Experts of a small language model.
Experts: 128 experts in each of 9 layers, 64 GELU neurons an expert, a softmax router, a shared expert of 64 neurons.
Training: a variant of Muon for the experts, 538M tokens, 4108 steps.
Below are experts of layer 6 (counted from 0) of a mixture-of-experts language model. Rows are named router (the router's row for the expert), down (a neuron's output weights, with its number) and show model dimensions 0-255. Each number is 500 + 25 x the weight over its row's rms, rounded and kept within 0 to 999. Numbers have three digits each.
Before each expert's rows: "comes before" lists some tokens at least twice as common just after its tokens as in all text. This comes from a sample of Wikipedia text that the model never trained on. Tokens count by the router's weight.

# expert 112
comes before: ",", " |", " (", "\n", "'s", "\""
router:499521479485473472500497492508507491454498536523514477499516525504507475514529473500528500540550517505501535508469502494511483473501504468447481473520457507512512509483510547517504489523497507457543473506456484539507490518517495540494520502522457456494472467493498481544496516498452482504530499482475473519498523490546548470510477536479512500509508534465554494505523521517531495493468529524506497528491538472429497483522481443486500520502502487486518500507507494486502484518483462525524478515510546498477515507503516487473482557458497524470486511481530505529444465508452524482481483520550499485466498491485465515482522520534511492489502458477550469470485496452510500526508490449483533525531484507488549529550544454506517501472472469539478486499539454499465506481482489
down0:491479531471481517506509509474499510548466501492518508492521473498505473523539502471501545462487462502491469469485491459451544492471528525498486515456464459537500452527514497525451496504483500503489475538479465487474480498471499477573461512505542527505506524495511508534484535496527503515466474521490475456532515508512490440532444496493483478459491552509502474509522506530450493512543481507501451457481528451503547511467490515511525508484517481518502532493492450477492480482537509509504517515518471486505492540483505506529516519498527487501550504500514490498530509532471505503534553512493491508476506519468491569483564522522506489489503535461489510507529500451526518479535516492505501525510533495497503499506503526527511536488475535495518551507461520494511488512485517
down1:557499453475503514519554451437535508488466475522503513525551499455522506504491496470490496541507496467491493455515484501480542502526544480457544497473500498527500480493482476553512493494488523457481479523471461497468508466476502501505507533504513476501542532484518518481532491514473493514517491498519460491502448481496489528499510501502462505492476517483489524495484488534485473478447496557544505525495518486534491456479496529536482553473512506497504508484532504450446511492516493515484520485495510514516490464504488564474484500501507468492493484523467466511490472438529492555531510470497552521507506477495496457497495450485521511490481487528455476538489498501490509474510528463501484512453501480527535488501485493505459536528503521472493526521518481521504517529503464
down2:506496479491490479492484464533508500449500485496471472496498510530484484497477522492494507474484514514502532526462439504523520533534497515442489464485474503535477488504515528513492501501496504508471477514504506508505480524515497492486500512509490502541488480497552516512492509511474509525484517493428472489499488533505549489481521510494480512516490534520477502528563508464500453545491491496490529508481520480490517492517504489492517510474510502560510462515505522441520462541502480485514473501515444525491473507494481463503448514522418458509471476516472529512545515501502526524464526506463499474490531479537504466501531544494526478481513469493518508474501474501459513512471533470545520546502507485562477529539473520473483502539513538511511533530480575502490465516516539
down3:495511468525481469535487495495484482475498473498486531472501518488537468514524494485477472514476497498536495526514532473526512504489489472488497518478492501533504519435478505517503514501479434539469485478468509494514513484497519472505510497542488503519465489511489520537498480526494493525538474446514515500520525474504485447477469536517495472523497500478499486520497518516468502489502521484462508515511491521520505490523509488532478497483457545459509536511493440466481523534541496504494514519495491462505505528470480517451563527588479524522490515496515507516504516500505447482522468462559537540423472474492449491502487481527489485515517483512503518507531482499447533516522498518529515570499489508492499482500491477478534513498511556504457486517495469470503521470464538
down4:496513534516522538520514480504488495496494495492531515438496482531495487529523528492466505497483517446497505504484517502521516503506490542490505505494530468490492463493538454519515457511477556537524490500514514529527511492440506502520487471483497497487483450542496501504516494500521503489460474449506520527522513502508511526476484462471522514504485522471524497476552493469486467562513560509524534526538523538500511496497504493503479501486515509487484501496479516486517487541539472528518537543454489511487480477506468464498477452471499488458513460478472461447494522566490469521473496504501451497480530524500513481555494489499542484514500551501491521496515482463502535515545512505504514506466538499542439473495463512531494529510567463490484488520475497500473507500522478
down5:497473510530498501476514460461558531497470516520515494493491498494468505481493483471503505467453511501504495479502523506473482452522502511476548455477482513516479507520507472532569463509534502466517503481471474515504436539486525493502472476513421492510486487506490485443497533510494507491484560517485512485478511474468455487553503475518502472511496488492532475485496523553509484547462499520472535476499512488484512485450512502504519485510483506548463524476531504509547488524486504506544543510455529492498454498492499505490510502494500497536516479469495488521489522501529507444462489527507493522471478513541513519483492487452508501513458488484505511532515504511529475499496519482511537482477536478538508453514443532460467518422508480504488509495486471516499506478488485
down6:504501506507484526500527526480494491537484527463518520522528481498476531460477515488497476487508493477519512484527456468493518533493472518505488443489515498508496466494496477480505538513482486474457538472506463498512524472443496563506485507518490502465574466498496512513512528477523540489462482488489483493545503468473492478495505462488530519476499492516528503478501481500509521456533484533503535496492439469515557502501510481481501486476512510529523505562572501511473544538484500503469501511496524504492477485502466477494511451464483555488467460459477509531503507515493488462531500472521509479485506561539500491555485512510493469533479483465484533526494477519535505475532501504494506498464516480547456481493499538466553496495495488461509482534507480505473475478519518
down7:553513477520483495476510516532518468497509527526496479483532547518485521489547535504545499527469490507501510479483494532522492535482526500465502491503468513552481494473511544471531523529581501521519502487475538513456522515522503477460487523497473521480506504495476554502506466459532470502473505483444514488515470474486532486530541477450507478497477534530471505455512504527495516534493482494519480549465525500566536539510530518517448540519497498499503476511520464485504491530473467479486472466506533507479493524470482481503503550457527476469517494493520515446467515472488486520522480481512537482481514502449518525448509516517493493482516472514521518505509508482495506508470478481487528456519505498503497510517497481492452525526468490472549512481492519530523517481489500

# expert 54
comes before: " ", "1", " (", " \"", ":", "3"
router:559489523520503540461501543525518486505476538484543493447502484500497543485518499453509530504498534515490502481494498495487504525440513516509520480482564498500491503501473478504508522511479531453487458495472488482510488526452467478537500502478461517504481493441488489517521517504485493550448515496446528483495547523500513525516487521501475507537471477506495554513523519552474514476487482505498499485539472510500476515477519508479513485511496491487485478536535509499516537491491546438460468527477497508482508473498512489497499534537519485508515445489476528474535457532515461477468503493478498459547477527525458489436500473477513519473525504552520522459529487479473506514495500501485516515509519517499508516508521501520480502545537481472481468501501535465540489536497492
down0:483480526509524476497536524504448495481486481562448506498510525518465522503496474480537547463484506510463531451524474501512469477541473504522501473545496519493490473479441475514432482473498486502470495503499490485509486538512496461497482525479521537533501470507524520485483421508471416487455480500547476505504505524502522508499501497461531507530476473499511540531507492520501511473473510512475504487515530555506479480524487488501477487527515538464499523500508501524507505482491549504491530594467474457512429495511485484502531470512494480477510479505471515513484519468505542497501483500524495481509532495501478507518521499504515502499488497492496463504512509480486487543517498488517457495527548490544533524473465522496479496481531461519499471502490505495519473495521504
down1:549483495468526534474509496516522515523512533481526522479503503534468508528476493478507494534464482521515507491478487474508489513515486477517468514518498479507479499477522483488509483522510509480506504497527524517524517462489518468508548483509474458467516493520532492500523519467407504444458488518502534495445486477506480469482511510509487465494464493485514509456461529555489533507505508526503490503482491511485533474441496478487484489509502512476462552477517533467468536475495496485470508500478489512497436512504512510506484455461497493497500498528489530513529505534510492495507535472498452534456510483505508495473501522490513521496549499480530496436465515534504513505455486484499515491474556535523520482509533483523428508541487476478480473450465484438494473509508540
down2:532486512517545526453497518488487481510494492497557468519497511523548557488490492516536498494515523539504498495523556503507486526498457526563525508511476524477454431482514510505494517535538491510497480487492511470506488517485520483483499545530533535532512516520477505463498546509487504533453535467484521551505547533510469511471473506503485513535507494495448479488493505458494481492491504493502447503478535541486503517515471490484518479524498509519543517524475489478502494487455460492489500506462531477472490504520501500525483499528466539492497485525517507497500550501472526484522485476459504445532443458430491504516511523514465496525501486496505522482501506425490537534515482533499478492509491495507469455503535502479486491485492500482496480505538462523520520511462511
down3:531528499449474476539510491547468511489529541504495515519489490447510515508491499496510519470511507514452495455486484520534454503493530496539521490478460466519510496491491506512484461469481455465504546527502518485505497528485469480479469522498520553525475536543462520480478524478509524507501498494481503484486487497505530509477463497462525534469489482475511470492534472451530513533536451469483512529496519486484496501518469512521511485485471466513553490540485428479476498472500516519492509478456486501436509488478520475499475526556523543505505525538458496524470503493521453507498487477519521537469512545499504489534511511558516511507482452500518468514493538497488496493488488559471513481544473493520545474523460492518524520500500503528488521521494488504521488501487477
down4:534495519458490504480511532487515474531535457516514485449513546496487501462516578472510532473497500535501492495484497494525488553544522502483464513509481517475492491497463504516508509487448488476517507524510516488477516502466532494489465512490511483493490516530507508482503470484493526523479482444556481456533521493512528534542489476516498507506494481513472436525485480506501533501524451534504517473553544512496508485503568480453508487504496489520468491510488463546493506486484476506497512513488450505508468491489491523487448512463472474501515504503481501519479535494502482536457533479495499511476510489512524470440545493500493513499505481468495475467459494519504539540490469492515495512467467538462463488473530510529489518548484474533541529520481476515540489460480476
down5:502510527488514528550504529484499517478468476521501493489511522501535536495441496519502494485501509483533500519519517533477475482503507517456479502514496503514504502503514481477494488489470546489480488498447455520553520475510496457512518520515480470457461521519474501495463495528500503525535500506479511476500536541514508419499525501489498497504507517538532532503521459501496433519515525545493531516442501503560490468513485500569479531454508512537490485475470499499514459500499500500507469497489510527521519480481496520488476488458516477517553523505417466498500509486446489497511528488498491529494439529501485509514482536442530516480498486531516484474497497487503443528508482531507498506496485480523513472547519482488467508473477461529520493520560500519516492492485521
down6:491451525487489507460517520508505524522513472485477521521485459484518548496543480535516506505484474522511474490515490472520516511479504509478529534484505479497505469534512513516501500532554478518497519525531526442490517503536516553483454543508472466448494534520528472477472517460527530465498489462462503486493478517526508486495541478460518519513530479508477490479483502526487508509490502512533479527492524481492509491446532519510516473497496488523516524537519504489472513487483484508510509530558543556515497500540490494495507434526495495476525464474482505494509532518481463512431498495495525485484496522506503502528500519476452473500463510534469537497490452471556476543510540506530524486473558476521507501480544483520539539481504526542514504527503515523506550494508510
down7:541489501491484508483498509504491489543483519488499476469494489537508520518469454486514497527465497464485528502518447494526534520500509474534535441522464513479507527516513510505523473460509495501481459512483506455468490541486539493504508458501505499479478475508520536512489525516517499464464504489469552489482448521494532521486512508521490517512514496478472495467525506487473497521501528523496532454540486444470526502492499468451467500474507508542498531516489484494498502509477505494452499478516483518468478565479491484510585534498536515560451496481498534513516531519500469464493539435519498485513481511513490512510518500491481529489509495516502458507512489432519495518499490548493466508460511528563477474483491536512531506488521492519534504470505458471478469489512489

# expert 48
comes before: ",", " (", "'s", " was", "\n", " and"
router:503489498507486499491521496525472487494467501507522476503536522522514522546484486483458478499549510468520484555456504478502460515553489484509441529525533518494476508476501534502497480505515511478517461479496541531524491477499515524475524512518479470482523472558514503539494503510468518484512501491513498522494513452523514506486502466475474533497456485517537480501445499483547528463476508522514520545462526492478546517491481451435490489558509465480537483446535477501511467535483454504518532532537520472486515500483486510496451469499524503472468499484497471514475531547516531461499512534505493515477462507446475510496543510493520502501469498478498476496499483514528475461526529536459501472483507467488514471509501488530496473462488519499475478490542468512500535495495508
down0:494465506471514516460518485493484494482508478480478523470515546486508496489479514572457509470529507495529459507527563473493493473579501487498528523480495532460486488456533521481492533481532506496508478467499532510519494524477513500489576485503531502521484531503501491527477500496488479520525496479493509489534520481494484486503492423502526507521521482480537553491497539517514505498458499480481504503503522466526463486477491442508498487520496505492510517495518513529477515507500481490513495541549476496454512496457504522470507510496481510521499532479496488531476502532572494485474525491476501538496525500477515540435544498442501526501518517468470489489508510505523512474494529466506474481466522540470477526503530447487473490498476498485516490519522470519494547461473546
down1:515524490477484468519496471483485511512532499488498494549510461487518469477482501531514495488498477511473497527470506498530495518532527464492511489517500499499469522455490507490521467466466501513472494493491504498530516508489468487453456545483504522543480494471478501463480503530505531498479504508501503452531522524477514514466501519478505518525493541511482480493468484502519572517505482478478460527512503478480503500510512546511468526452507540524450514434475520512484514495511514481454455495525524526517467532447505494472488493528478477547489505561458525497503530491522538430474527500498539515488510536484528504469482496514477500524482463516484498567493521485517498487462481454499519519513572473494517520507521498501508489510521527522546527507514491562491549495461514
down2:520480488526480530525516487504518520503510487533516502490499488463533530503537504492532511524513507499466473452485531474417510561507485525495490537531500512524484467484538489478466480450464470490474541517561488541485528487517566542492441500479495500480503502464494496535497437495489527481511536541511467491536512496491470491547484487507449489502447479467498502517500525536472514531456485506470520508533523493526479534495491527479476475495477486521502500523521469517497490455479503527529533520503487502478502454512506532498488477503529502499454538545465542444498496480498465489528500526507512493525475505510520480519494475517469486490527465488528500492509517482507460475537504489528447511473506494482514529529498495518492472490521473503474476530507510498519452520515523
down3:483501500476493534511460511483518501517485503468506502506492465509494495498497521498521515486519514527518508465527540511486486510517526569526508503492459540515515536489521495504511499495492477491478499523470487529488496499531446506521523477482485483510495550535510501465475500501533475503508500476481519502519520542489475522525524549508456514505561458519470468500489514488467469481505527518450498424494474472484496466484469522463486527456490482498475496525496513570516500468512494519526457509516510457483452530507478496540462481488488518495512499475503514552530478486464464534443473476492507508481497486533528495515508506500487480479465508436475460452472497518502472527487495549464536513512491439501517498496518508470478481450499530549459532518491523511451480499503501
down4:465497556494525544489544484497564504470516532480517516510457474502479508492478520513469501496497498494459477488489513504468518529537493485519514505530449508501471494494499511523493521501468515486534520498471502511511447538474557446494465494514545496499515475463492488467487482457441517492507460534535523481495434513520500506481503509495546466488522495493467461495507517487534485500515467505512447486520514519517501538507518474539521467511469498493475516515519550525507484526473480499474483485497465508458542459530511471483505488476490471508468561495490545475530566519493533471573502489509455496542528481551465514512481502503502497481495501515505470531495501498469498492529483526496511472512503495500507509474507507546476506502538468518508552523501487494477481499509502
down5:497518506503508473487542497512482509478495516503546517507445473513545497500462479470493520545528470491499537487526520505474489491473522467469505510505514511506544516523476473513499506460538540530496469504499475461449496556466482478488502506502456517480497511529510547510489481507498524501483459508521551463491523490487501478539542474500510475494479479492538502514460516506525494481496455517537501510509482510505475504512520487509516459477537490491507474538513503518487490482509546491515486537521481496474462523459511496517551551478478495524523515454486469497488488508496507512528537511461529472437547543472464533499503539526459513545517506474515511546431514467514495494509500484535516520474476497548467475515458474467528470454474464508485499480504535514510496515475513
down6:490455490479472506478532511483497465481507488519490458545490558500481519535528477508494508517481485488512516520501553491538511526497514501496513491533507525482503508486515479460438493499506511470496501535489515514468496498526474478481466507555465473507488492524513507479490491482471507480523485473455503555480515515493509483508533474505486453486499511460568520473482538533484504524454467523490523531467500494495502529467490483527567510539511486497486479458564496452518511487486507523548472519471472491459486505513491507464483496530574529491492539478504463495512488531519462535463495491472484528497497511462525518469492526479518520522543497490510483491458480499487532478480499535489480497488501530482492493521495502468524510456470490524431528509514528516472516465469536
down7:517500504534485516476460484485511497511498504492467483551468562526520463508531489473504474494486471519527495476522509512497520493475508533480450478483489505469464508474459529476488512513490508528531535485521476522471487507496467480528480463512537501487517525467492507517533481483514469568507486501515481564502506531551534528472481507503513541439479493516488477514516497484530478533516486473492501485488526506485490487495538514510541481502501480497481532509453523491524515512516510492475501499493504468479511475453529477481509540499480524488554485510523511521502520461453507505478509522509488483472471479507476510498468462508502482447481489484521581452503549447480501506494495514490492543475491580498485479454506523521544526535488496502504501525504490511467493568523531

# expert 40
comes before: ":", "\n", " of", "==\n", "==\n\n", "(s"
router:518487517498491543484467520546445487532481493503538521528487489538471487528514543441523521508473531513502491458520487504498503505486510490469512492443522475507505487503463503527520481474463489472528520490530472540467498481497473484491488477546503509484496502517515555536491518507479487498496494470444503503534540498493456557450480464495472491524466503484485480494508578516496516509495503533465497475502466537518528478463476504466501500484494522525498514521499472520544500525506499498499535541494535497506518514494486451486504499499533502509515456456491489462511470514525445507487492494521503483498527474483476495467515472501517509484495451535479523487497507498502510495495481497524531560498520518490519499499500488557554524479511494525504579494492507438557491506513540
down0:521501481505480490488458517511467515519488505455454568508466499541526479508537495526515512531457455476472472508537418480533512504498479515520495503478506457491488493528535478510516507485465536517507543468465477504510516498498468505514503512485502453505499520497456480473509487487531475484519493571478494451502530503500496492528543489502494484519476456522528528472466513492505473464511506491542467476527446514503512462478465467557500518488535492525463487520544473490479474499545530522476517463495497515524520492493467505463541484482470495495473521482459477485492493499539495477475504459546502495503474478528529500481498503461462527500458454451503491497523511498539522503482476478490511507515510475510470528495519503513501509485464493525488519533472464548499518510504511
down1:502477508496515459501505546521478469494505467503503481505489499482511464470543508487427508483485519469514468520502496474492486528500482465491532490477526481497477471488522469455498484510508502450487499466496479485542504515521496508499506522505512481511492526547480543502517490507549499505508484518487516481459511488519446490494502489478498471468489513548500519504501472515542505441435534481444500469460557462478565488508486506484503483502509492468517479515553510466474453507506506514482543485467492495478490508514484434490454537500521519512454470499472475461507481495495520500484510520502473519465434470475480529471497474500514527513523490535538502527512500517481524487521535486471524493479465514528476558470530522490455520473498518551518514483501493515511472491533516
down2:508536499498525513524520475505504500567513505513511456502524537501506497481518535527516489506506498504453498510516569481522465566498509535479574482542486549571511493469542499517519479498508552523499522514523521523466513488491490489439552466480509466509476508536517502466494528507515487512528543535479507478471480484542489479497496472513537532514496511518447528490519484517482478505531425509497534512495508485523512505509497521524521509479483493524535482486502483504502514470506491526488539471501520505488530501509514502514497553536532509508461479512484503485515554519504524499526517489475459490563490484518471488499539498493519527500461507511495524480522511498489545512454489505473498509505511542527551529522502507466503463556486504524477500520514508504472465475515476
down3:513481464507460512513509514492493516533512485505498515470540480470477518491506483506461479479472511536505516492503465452491491464503499513485547531516515505512534487501490489488493479490506514534534433466503495483531495511492506466474509540505518499567519454573483474504525496518490489516483503458523497533471507465539502498539513464517513540475513525494526508497541516507470500535499520513484500576514514489513514525526489462518512500534476508522495512506485485536499481517467443489436509489524489533448503422503512489488513548485505497505512502492504491530444494497478470483519453509551461452493528511464523509498514528500503472444512500472501527513491465476501497513541467513470502500507496475513490487534554500516514479455514524504486473475487499494450475539503463
down4:498477518474492528493489527472484466483535458532483504493535472486530483507485481486496475474521525541521418532414476524471503520492505513476490486480498507507527447521493523463497473493495488491490466523499495507512495493495478492536478513480475482521473512475496516467509472517492494546497521497511475511542483482526502514501490481522454512518497506484529470514473523549493500511520530485500501532513507506521508473501441509517488478482540474447451504492460480503511507507529516489477568543531517479547492493505455498471510512541475497481514491527522498529496499488489500505512502530453487477538518504493516506495493496476511500480563513526470471474514544574533478546566496474543504474531466479505509533501524480503542503502460508523486457510554482485529506510484511
down5:515487485489453458475461431485566571494498509503496504524499519517496496491504534526511532490474527521497479492508527509494530499485522525472451543509472434521507477517485508487507551524499520533495513506531521486508507502511495514500553509489506521493498482480517475515492459505504512491480517494446504524498513466497525477477470526550511487501432511477525432504490490452517533472480500477530488503467489516502500536527493500527485510498493434445508504464475475489484457484482476497523470458479472517501468500475485556513453489491486512494498533517509501506500506498531528495496543516489479536519528516479532473492447475473497492534535549521487508500449468486518535542534520502517492512480518550514527494496468509514503499496478506493512498482550504498466539497494529
down6:441495518489516551507500553519480499461466472483514536491475512465500526523535485482509450494509572479516473498534519494492490503501489506508471485495487540508473552486487524487470568481457513472456468482470509573498504494484527465511461505507473467511526453479502530483475493478499458517507473522482474498500498467491488512484472482506498548511503519524529520468500529504476469491493485507522489494490490446516535495477500493478491553538518505519510444546554498499501485527499532491509496529510494501503496478479494470553484516459490468519491509496496504469524476521492432513463527507472460479472469537518494497538497487500501504492551485533503507485466520514485512500464478511489510510533441510492495505499527524550511468471510482556496522463505487477485520480503513
down7:489484493541573503497482483497505466472521500528505512458493496481501501515470504536474499506479481433481470520561464514549528515516518496481521489514499533477492500512511437497509497478518469520473493499496500504524521519480481531505466489483481490499518496479494534484521506492471506448474441465500520459483489480492510523497533477493479520443537494513507527491481485492518485488538447494478491486524528505501474521506488486498486510491522584556513523525508475514478465504556513482508483487553489483509444483516503503469504440517497524471507518487460503484489514494463503512512511492471480499504482451502530562524503534533504456492492549462491532497511483505526522481499520496509541511525515518476489523533492506449486528480540459500500484519517504511503517512491419

# expert 4
comes before: " |", "–", ",", ")", ")\n", "\n"
router:472507476541483537511520491480478492482462543460508502538519559497470509509499489537502458493483502518503464522521490501506504513511476509492461475548482471511483468486474511513505459526484482496531512491473521545510493492474483503521513485502471464479508486522517511534476539479506448487539470475456497515447509519545483476473548537480470513490511509503536492503464499480511498495516515459472478473502527447447494467527531450452511525479513524458491477510488486492544462510504481534486504505530467484499496480455523494486514475528511508510522498452532513513490496501526511459534503497454509521459500479481505496498484522539510497541511481516508506475567502514492481497508475542476496511523499505497500477512488492500544449432460556480490544533528477451477503478496504
down0:493523463502478530500501503541550493549499494489500523516519499556531510480466492530538487476527478520541519525531466466551538519473519525492497472508463485490493512468476501514524512530459490556503501505472490531480493513579505518474472513506532466502515488465481496515517494466498503491492511475489516549465506478495503537557542583525473504485478508516507496494488528497508469555530530504470514478523525475488501495496563501494537515496480494461504518499532536487498467533479556503464496532495505525499483478505475471492528479476526520515520481473485498529516484523527482495553507490529491529515491470478523534534515465500484481499506504526509466453506500493467510465486501497499507533521520509536458506493510543513479440469545505493502503491509467503482501549532510
down1:499515498535481486535517488501488496493490526499518535490470468460506484475488508488486491506572508508506478460529575481464506521488487537535503394459520443484475499501486509531491504493465484493518485453466475502531520516491510467483500513526491508507511512485479469511530531484497494488542542530527494507494485531469492526448487522505487480532474526488490513482474512499503491513487442517514501432491531516513466505475495531468493519504491528455518480544534498534517482493487500531469499505547491489493474510501516523479522519502506506479465461489516488496464494506445499481442502519519520499495499502521550481506516512437523552476480496517503510496517523543466491501529526498494476480474505489488490490518465498484519574477511494508534468481478519470510550517467491
down2:471475521515456517482533493479473525487531534525490514473496495489495484495540486518560508516532481535525476482494487466495509492493403526536454516499462471524453512504470458481537490485489535507517472488520508490492453504508484458487518485497492510527506450532478493493459481490487534518451520482484511521490524521514485499496509499503493504530494511497466493453497531529497489506519543451547493490485447500528511521500481491541482490465490485460504487543498525487480523497497480552479498507511488515458513524500503515468531528482480545507511561478513497436493454478488521508479530480490517511527498528507488517500511493536493489508513544506470521516481461476507520528493528517524488491477499474475499505492504542435506433492455493514447507518521473543514491517539508
down3:520486499516511517517486500550532483494485471496511472482478481538517507480522498508484511475473503455505478497519531470460487493476506510429536453523437517482488504482514521498472509490462505503511484477559492458491512532500509482513497524459537489479522526480491528510490496507453513527520481491509501474515499487492529476495449461486508505482551481489466499479522479473464469500513496496496471515493496474476496481561489497497511518462471504519480507545448475476526523481443429479469504510490512458501517520502515499471557519494550522494531507474468488519479506497503567544489520513494474494492489510507505487516511485464521468493451486483534543469499457532514517498493488487496556524523509556497535465529495523504438502522476532501484452506467497511482497529501465
down4:489508465511478505481492511535525522483453520499496509470502492506514543514552463468503485508552479495494494492466547520489535550516511520479479494475466526511504539503440523471496510510484487525524491493476512559488512522527478466496505502526470500515499535560458489509498485482480489508508492529522504514522484532479498468533488496510511496471519503530539542511471477416577503526493514508515479501505508528537523520514533529448513484542513473485523489488500486509465466530507506487514483522519487505499516505468519513468487434495539477470484515451482536476489480498504433538464491517511477480524505516518530508480486513497484510528510452479503483516518487528499436474518518504508434541469535493504541509526514494503498476525480515491476475510523474507509482503476454
down5:506513499500459528536464493442498504482514524500487484496495496468495566525510496489499481462497482469473469477479483448538504508545519501477483507550476507485487528463505488473517503474492472517492460456502497530436537478514511479468480495525486476477466517500545492511495513525502499456549486493510464475477485472477513514499552496555504482450518528499503508493433508501515493502486526529502480520486484514508519513482516464493528508478525491495467494460479506547493505465486507511496466525489536498461544455484485485495502501523448519533498501487477510499470511494465505525525506511495508513519493542522447478465488463510500529480477466488491476547517468487516488549508534488493526517529551495480481509553518456493527455540496452536512518476495476527467512464529522
down6:517537520490519508519474478550503500511456509534486507484518495549499540539520515505424464501511478495486472556517498488503510521540506464515477524506470490512514543500476508507501520485542485469493495527516492462522490489413522516455522482494473535509515484522424515485498520531497561501507478543493519514509523464475533489478512498489503543459481463508480516457489473494532519503539511527529480504477493491476506532487497523510518493516467529511517517484474498490523490453511497497497488460496464491529529504520514506500457503505554526532465470510501497486458470526526499511517511521507510484547493495508474526534508584497513500470525503469519449513510467542518482514480506446526534487500503526473490508489517480487451516525514509522517484508451507509488506522472505
down7:463520546458469534501486481511509506475516513473474465500487490491522492515501477488472471491561483478547485478480576543469517499509466475499504517483516485512500474490506528490476505498485506502487497530500483535507534507545524532518493536498514510506525468541515529514496484522518526525580494481534493512512499477472506496512492551509504540438513528512479529526477527512476515477484534512519519515500563496542518506494476497506476507510442496502498528493517498532473478465482516540516519515492485536440493498440498541529505476495503474467500483501527507489532491482500556548526558495484510510470513473474497474525553491479529486506492496472532468530530510511546498461492474491525493489458479515495503528485504489481463484505511485533509463459474508538538498499457510

# expert 6
comes before: ",", " (", "\n", " and", "\"", "'s"
router:488500525495469515492514497476480498482508458486488502516503526503464515519534507519500500485526504471512489512490501484467498470499513522503506531482483509512481507445474503529484435521480503503514457500519562542521529476507511518505493498534464497473485500533485560533494464514511498507543485527536445505510545502525543528513456512495473521499444515480506527510502499476500481496470502458507482554493534470460504471534477471447500506511524473451509525460523469506492492480470477527474533476532504524501535545477527492535468477504497451470495457490499476515464513544506547483438478471491504531493480499491543498504539468507540478496490466434498441478543500492515529499508474471505491509468509452474496511536532501509496495476507492517475493463524489484520534494499489
down0:534444554535484490483505513466552524501482493491490496501523496480475481510511500521537483514482483513481470470479481523459499554493522500460567485524480488516459489464528480521499508537555499489498480474485536543514485469503438501521479484503506478463505556500481521474487518540478529469533505491508484498461513508482525484484498513512501503483476523505515494536519508492544519491523551506492515472487476506501495504516483475508464472514531509497493472501491511589488512471492461478498498490537526519488502542492478531457541514490525518507494517491562522515514481530459517484447505474553467503464546496508504512480476512492493476436515516492495508471519506486465497497517537520520474498513525540489523497501533512481485488424477473542524517517495520526521496525520499
down1:485496508513539475484492587530448493513508474498493469510531464507502509471488487476489490545505477478517456524534522496501487486487508493487491483534482499452471514513514489485507499478480498515500477501521518547528504492511496515452464487518453493469504541500470540487485513518515513492483500490487492530544518525449508467451490505488482514499496564526559456446494513499499475452510489524476503499511482481549453475477529459539511491525543535522540483476514496451543465516495514491522527494480523511519491517533484486540479501514508516524480494480536497443524470512480473514519499515471504514511485490473515518466486525519475466512502529446490476500459503496553474517489471497480464539514498515469526505514505489510537512505512544506488512520487498515467484466486576
down2:492506495497447521552503486505480488594519546476480470511493510475463449490512504469483486483466508504516508552506552543520523491504517549484490486544534515485497491507499529475516508508470466544488497469517560489534551527492506495527514463498500508485502508504529493488534477496496513523512506496457507515493530524536517527491489483476535474488511481486494540529491471466460501499496501470495458531486483510490508497514482516466483485508494510478513473453552502503529515496481532479496541485484550467498495487474499483513485503470476485477492494491534486444495543549518505480516481492491517504496521549506481559503475488507480468507532471537420509488515518477538451531494480495537548461489534534454501512535503495499520510513514493490482526502542485520496504532484502
down3:495513513458489481469480493497501499542427550466546498511517489437489505512526529454518459472483493523533483497490488501523514511499523463495526477498518454455492509471491478483503525505506530485529499529525511478484453541493479529472449459468502561425495482495499495496461517481522512510462493472513550468532514499537477502487485510477509510511499491493485487512521527504490464512518451482492497490500490528506501522493516515521485463475495499507499515536508514541523510524508521468480467531512522515512523519471490436488555547511477495494514500532493484512498514480507447485486493501487491512501554483454503489533479468486499552551494526501524508486501500479476459518524509519531540537496516471521559495463474503466485516444485503529460512510498484490521492541520507
down4:463517519506498497501493444496504505515516492539478464460512491505502489497524491518492484504470522540488479475511472491484517537485479451437550521521460509484517508522494479470505477491513511477480509520466504505497456524465517494477470505506474492527479503505457484438497523482504486492476520516498508455506505491477509518519491530472498504504454512511516524492493536496476482514520505492460500528514496499527515478492530469529460516530555498506509518482493515511538477498473466529493510471472581519496495477485518498506506493504523452514478535475460483475501494509511464490498510533463549496516513495481485484514532514492501518437587592476536532503501516479518478497479443513521502492506488542544508459485496517521475507484467492566492492470509515512481477431505492
down5:466491483554496504511477489528520525509523502458477493482490504520566494523494478547508558497463493507515474502516550477525495522534491498506511457491489519472451469503514498528501517529431529478538500493548484498495464525521484513476462531483502483502473529457562465502469478506447493496452499551492524515523458479500540524533519504490499505497508460491534463527494473491509503520488511472492494487520478529477495505500535508499516490470493561513458501497511519513505446531496472483519505533474491445512485480484536445467514482432509509493497516496489522499463510514498496502535508466516495487539505497516523506477441539488493528491493507525526478426523497505514527488500481502564493492507506481510474520548487503524501516529483513527489478534480496528491497494484510
down6:513472551506510466477470529484499474471530478494496501527509511550519529481478504489515525472503487468505429494465515509506449497470472501571535539517561541497500514486539528509526523531496511471508481452501509506512477570493526491522489426506520521497528501483532435498494490520459497493499500514530487488532511497515517531506523485504470507517491477542495506511513540504500511500505536506509493507522502512508493522528493474503506439496504515476525468522468447518495495492498493463467485513512494467464466524489529522497497524480470521532497528491507519494490459483522537474470483492530513470483457502526472480513494488505488476504508517454529518476492524521478494498453509484481515494522512515504515510501489537521496491533490516531559453498485554481454524425468527
down7:479506482502504501505482534503464468518493506494510498470526493512536507486560507484534478465496502479488487518489474458477512512467501523476499498530524477496484494493504466462514516508507518491512523515509508506470459450475507556481478493483463497522532482507494538580511539500484475492504532521545472504507532466473533533526463509529535519473495528486499510483513506532486479508474517489476524465512517498443490519515498509489485509442463514467517475549536523515535484524478491465495556548524510502496498489494551484454559510508542539492548473504520512486513503522496443476496525536521511491512456510479486474446485516500500489521546491497482490498494503513535531503482515495532513523420500529527487522529507502477520483515522483513513486545538446497484458482472490